{"num_hidden_layers": 9, "hidden_size": 224, "n_experts": 24, "experts_per_token": 2, "d_expert": 192, "d_shared_expert": 0, "hidden_act": "squared_relu", "moe_layers": [1, 2, 3, 4, 5, 6, 7, 8], "router_score": "softmax", "normalize_top_k": true, "routed_scale": 1.0, "balance_loss": 0.00156, "balance_bias": true, "router_cosine_scale": 20.0, "init_std_router": 0.00636, "lr_router": 0.000582, "vocab_size": 8192, "norm": "rmsnorm", "norm_eps": 1e-06, "tie_word_embeddings": "early", "optimizer": "soap_variant", "learning_rate": 0.00875, "beta1": 0.95, "beta2": 0.99, "max_grad_norm": 2.0, "batch_tokens": 131072, "max_seq_len": 512, "train_tokens": 407300000, "max_steps": 3108, "dataset": "wikipedia_en"}
Below are experts of layer 3 (counted from 0) of a mixture-of-experts language model. Rows are named up (a neuron's input weights, with its number) and show model dimensions 168-223. Each number is 500 + 50 x the weight over its row's rms, rounded and kept within 0 to 999. Numbers have three digits each.
Before each expert's rows: "gets" lists some tokens that make up at least twice as much of what it gets as of all text; "mostly gets" lists some tokens that are sent to it at least half of the time. This comes from a sample of Wikipedia text that the model never trained on. Tokens count by the router's weight.

# expert 17
gets: "|", " In", "In", "=", " film", " album"
mostly gets: "In", "|", " film", " album", "---|---|---|---|", " work"
up0:471453552471461543376444462567535471509485345507438540541486501471419503490501453536478443534591570521552527515512455553492462549451512630596520549490486429467546567524
up1:543402449490486485392480443390511551468492499475494489511548501421526534511484511477494453513537607436459463555449486416492482569501580483517487494448507456537510487404
up2:485397571563611546428509519511457522533520507390569584542473601492391503560518516456519504436496470460430470494493384453452531543453502461471454529476538566424497562539
up3:513520435531551507510592482524564393418600497535430504482481435501537515484614502508476412513570477565483513456505541489496543505485476427372485485445533430525423500500
up4:492499426516581527478523458580508386495447554469509530526495450580521409555418510515510424489567496465523464438537563525553426478461527542481499445535465524476524504460
up5:494499466531530474559493518471500614512467441394450499599525425456556435510471532446493547481482494451464529525453445540531511437449511547622441413495607400548508490535

# expert 15
gets: "9", "0", "8", "7", "6", "5"
mostly gets: "9", "8", "7", "6", "5", "0"
up0:542493505546485549523471541476569406474467478555478511449537473459445539367465492526389551473625580443542465529532500563482405534443537526532509596412399528512477470501
up1:442481516474452499520486549447494500485541561514525447537487544526437490469562446469500478576513501639496494495513486433564399473546556548504428409498613623509429518552
up2:571473543505485374589493496492421531513531473475467589526491460489437462536506474502493530457539546535546500417463429417523568464509437466516549472471536461444491444548
up3:552486479567565490463469528532486471510490484511512492500548548508571477479427490465589520503560534646453517550511450425593557397472570470467592432470487482538430559468
up4:489540415506439531465466427522519500426425435483535414531490460535529530572505553523522493438454407466418468579507558540560478514409497549596494416540461530509504496574
up5:481447500498424517507495582505466417489502443525536538518468555508442540458483472553559453480514508562526422488514530511554416439379538522549525560519574441553521577395

# expert 10
gets: ")", "a", "n", "i", "s", "k"
mostly gets: ")", "\")", "nie", "idae", "tha", "ensis"
up0:420560451462523522530472554464494509456471409531462536560558475431586476483444520414446516537458508505481508489522499550580516497506539520474564490538455561509504482535
up1:579450506381521469384500514580500512432519486465482525563398412486479389511467504564362503456444556538549571521538510425510525484555573455561468503482481478477503487507
up2:510466445522566519543467465572543569480472504469548502523496463529391473538528496577629491435476458486472494485555508492548509571448431571457420448461480644541396587499
up3:417545363510646576510490543506485506497528498467511499446467464449508419592475564472435507496524446599542476375415544522513506483504517486494520453483541423512468497463
up4:565440430597464623454497478429505585549528565455552456522491558462519480483533501456536479504570561444605441464473646549516513446514491507432441568549531439525446493487
up5:427457544465477588448562480498445440629478490439545454434471479543464469500518489456441369528350430433530562504574499531484541552487435498496576436459494463527569534506

# expert 21
gets: "o", "le", "re", "ro", "ta", "to"
mostly gets: "ta", "to", " de", "le", "ro", " I"
up0:409446476471480455508449454564491508506461525437492545436494440480500473483477462449509491495545486534466540422524421467570516385554509482435524485462529546489517522503
up1:389514494508571551449537475429570422417565548551481496477473498499501458408485609470451562517461548624461583478525508428484473490484459526523495449551466430502463572624
up2:554479566470486664534445588542491505537482511463541517596638613492517526518562576419477519512450474446468456505561593457519560543495523546506455559541577456443503383480
up3:499424464511455523443471484544514451582440501449442528517498506504496394438529571477477493458547504492489539467473558503541450535422569448517570632457561557430455485474
up4:480505533446485534538509513533537538497541540514502533412594475573535462498569532291384426528472548521460551438486479569499456519432507524541461508498454520465474598561
up5:596526482505554484491500460552493473555550540500513560480473501592484566541531568543450517494496554490483439553562461514531504488481575616392520513541500438455415433431

# expert 14
gets: " of", " S", " A", "S", " F", " P"
mostly gets: " S", " G", " C", " F", " E", " P"
up0:551500520503490446466445510489563531452545553617494448444490468486522574537458588462494455552527497509506504531557513519437460487460450421540468517478429479513509453538
up1:470453521459376488477543495511450469484506493579486468553529402589543521549496474493532498571505462456544422520482540510464634509569490504491546410499453436534507485450
up2:481475541495472484550491435596507530575473614571540452479484534382501495540470510473484470533525516475554516512459471465467558486534478423495525521568640544392513477501
up3:528467458355533484579543536482569522409521496625472492531453477505478538464511578541507446453490526475514589581412507472556505497469598529508603580437422492624435437469
up4:540513433517496558554498540554532479531558473487497454469460461461452476576472480448529557569466569470533457521411537499396515458531457500473437509572500509432458422505
up5:469452455567542545593495501516578522496516543496441424497499499422520576514518420486477518433461531485558510565489513438503475466485480493530522534429400456405593516391

# expert 3
gets: "'", " \"", " that", " which", " first", " of"
mostly gets: "'", " \"", " that", " which", " first", " be"
up0:570453471497493556562507627365476460534513447499502545502462599416508512455537520550462416487533479468530646474536495546465503483475583465541464523616493448453577512449
up1:503535429519587480491460528560530454409469542335558478490453588575581509471482434651522476474499496486439476481487546469485520433435433544465479559557487477435501464498
up2:606554482460439467496507557496448439522530503439526489517481546414503493478404483478519449479505518497523580525516498492532459436460578487424479540490515447585538545546
up3:512398577434641543506435566485561507504557555558538440509588455497549524543423523492491522500449504431440555518455438386570457540541527467526521480491539520496499511505
up4:461481539461562554549538634468443481486496439524515578548482501494437519566424524499513389638369453476448533541569583530421573568532458411566476491456493518511500475474
up5:458528541504484461493504524520392459513464480510410554518365550537460561494434516491413412400467476489546428458403496563451530445574428471501518454595565452568527483541

# expert 19
gets: "s", "st", "c", "4", " /", "5"
mostly gets: " ex", "tri", "cu", "cr", "·", "See"
up0:543494507581516504498404484522428493523537557465462564506455563507469491614403558565376525598498465545473563537435482539523463448391500503555418412496460530525522495516
up1:471568473527634568535532451516411525477469507562456606453488417569504519511508548456466501513489482572539513544492480457433436476493585490482544521547494530501525491492
up2:505528517470436589497555533528407428509448513521500507475542571456592526555490501449574423487455448492486527530495411539505460569533554474363547520440581496503555544484
up3:509594495502539558519477560509473461460464450531572476461466535476539479503467510535463534506480502566513407515456442406507578575562480505534494466514505632522477541498
up4:513485460421638389564422539559490491491436535467513546453547524493443411525492525572455478599497479458519565521519499513512589503519506589394498492417457528506523541585
up5:468576453496489554474515560509493496374483571448562395478487490513542509472481517539516508482523510470493552494562566524421511460433480473543419448503526484382387499530

# expert 9
gets: "1", "ly", "2", "%", " it", " later"
mostly gets: " later", " years", " then", " km", " also", " place"
up0:460516549556470592510518617413483492517459503422654537479459450547544483568468513475502515481469477471473482564466428461483469507602444583533481476457542611497422479550
up1:462491459578539599500489556395464416438515577510515434530563506458466476497466515446516491558549480473454552433460559487458503470500393547550379502409606583508495553413
up2:513518494559511505528511492509493483464482556595424448486472492432500520468471601514501383459499582551584470441410500371579510511522528533506508381459460576485476558549
up3:521495477465523515498524503543512426508517542377449467535476572544441516499498584495483553483557518378439558436452470467471422541429459523495435620448548478381538515537
up4:515501455497531497492576530443487477537573438510514557466526519490504531575435486486466476473508420471415556528455509452525431492600507527511451438469567530547441516520
up5:491524436512429542504441465423474498543426442477531554475504573521487455505504443563521516530458471473470481469481427494626561387460542588510511539471504432525536472536

# expert 8
gets: " of", "or", "ton", "ers", "on", "er"
mostly gets: " John", " when", " including", " George", " while", " member"
up0:407481470504595510471557417476558504459472484403545587562497591454433470587584492475473475463459527509408444507471517445431523454474492486515514427392556537408484408499
up1:591566471435487471521428577500544436533478422582483574498468522557461458559359496581471429507531406518490451436502542459514519449593493546539587475547415481502483497458
up2:505548536476541491527588466467468519448383426504476534417560554439499439507531469503481519467519530435546481489477463418453511492440515512551482371430522561475425383499
up3:584480476479561498523466590481419566545512566527479487556488482469563464505505455570491464473506459490575500461537511536457542513476553468495470476426516490517490489496
up4:486514477519524556522441445480508460485440553489402469548496526560512511504560515550523507317473478461576458533551451515536499517503486549527536531430551547476559507570
up5:569486466539560513545474436505436527491467514496557536487534624455448561541579589487519420470482495417547498407472378493526558447513537520483482504606571447467438462499

# expert 0
gets: " the", " and", " a", " to", " The", " his"
mostly gets: " and", " the", " a", " an", " The", " his"
up0:468594482478414507459467534445487502468521412570561648557480472613504518434496523449492471455516588487442546536503552506499509465480479575492503466493489444529500471518
up1:524451472467434547497580471434436594576452462483537498570471445535566505448504540443504395530508443488512529487566555376577504510417454554442487582513572477543496492502
up2:445520432493372429610565486579556506521429522417506473566525535553538575425584470444536479508525432584504548546564467413518606558466465421528484533471545453429584468544
up3:503585545345651500489542499385482544538479589437487370469539444437470589478535511537453520440464491630469547499463538463454459562471496486488374506455517483602483434518
up4:462474450508542565419607467426465437416443474501545514464531449506570427531477465453461594444482483470504525483489512606562513509456440558544500468432522560480575522615
up5:496482555452531427604532523515527528437531525499511505546482549474607522498496504577506537485481426528546575444557482553431461391517483418486536543607546482563423516516

# expert 18
gets: " in", " for", " on", " by", " with", " at"
mostly gets: " from", " for", " on", " with", " by", " in"
up0:542507518426482462519583608517554456506518397542510492458496494534495490565511497428487469435439471432513376552449557544563518549533586522461507494487533481494467370567
up1:474526504463391523553501428519465538483451454519598449583521568478450401490513587547493450489559458473493459461451522449501616561541486574454493456456541423493460576500
up2:525487439594557502559367462437455484473481471540466515430554523513481548510563524438498410533504482519501516616558444528472459507461504608509544448457484581496557450403
up3:497555488537537459466548505469515539546394509420521442506561558491460488526457441470533569665523431503442438509597498450512542526472460464520497473507540466513608504528
up4:529430440393509560501475501578486533476580488578443458531517527485441501459433417496545469506530501438423464416421465481530506520485478466535505514515474485464434528546
up5:516579409497483520527519376512491603450520510402500461536547473421462457522407552490423413407411533519479570435496567457467387394486494481531565570513434516465439511602

# expert 13
gets: ",", ".", " (", ";", ":", "),"
mostly gets: ",", "),", "\",", "\".", ".\"", " ("
up0:485536484516534470380584503508574478474523460421383538442524449586398572528562423502498493544458529453505517447478517477546429526479544569492414506476487451550529536575
up1:362542477504465505457563538476582459466445509595537474504453442568522475562539454513533603490559610536534493418542471460553495459464577555417542439505536468506579548488
up2:515521429487475524517490494458477478431471453432480487467502521470551471534403459557463545540564537491536519477535545499473481518509534558504480588455521582497508470421
up3:550509439581476513387540502481545529561498486505440547527456516589456522489435524516478502479503557554478588479555545535454517581568475490443490579455524500466481521491
up4:488363502543525549522472551466509545508485493567516519568416570535437521515544454545543481496512500500461349491510486555457478403529488453619452490512457564452466495533
up5:577587676462511544514534444483507511586464543459460438558475529494493512615477464503442409499552449541473468541475459543572468427454547515453503478550541510576502545533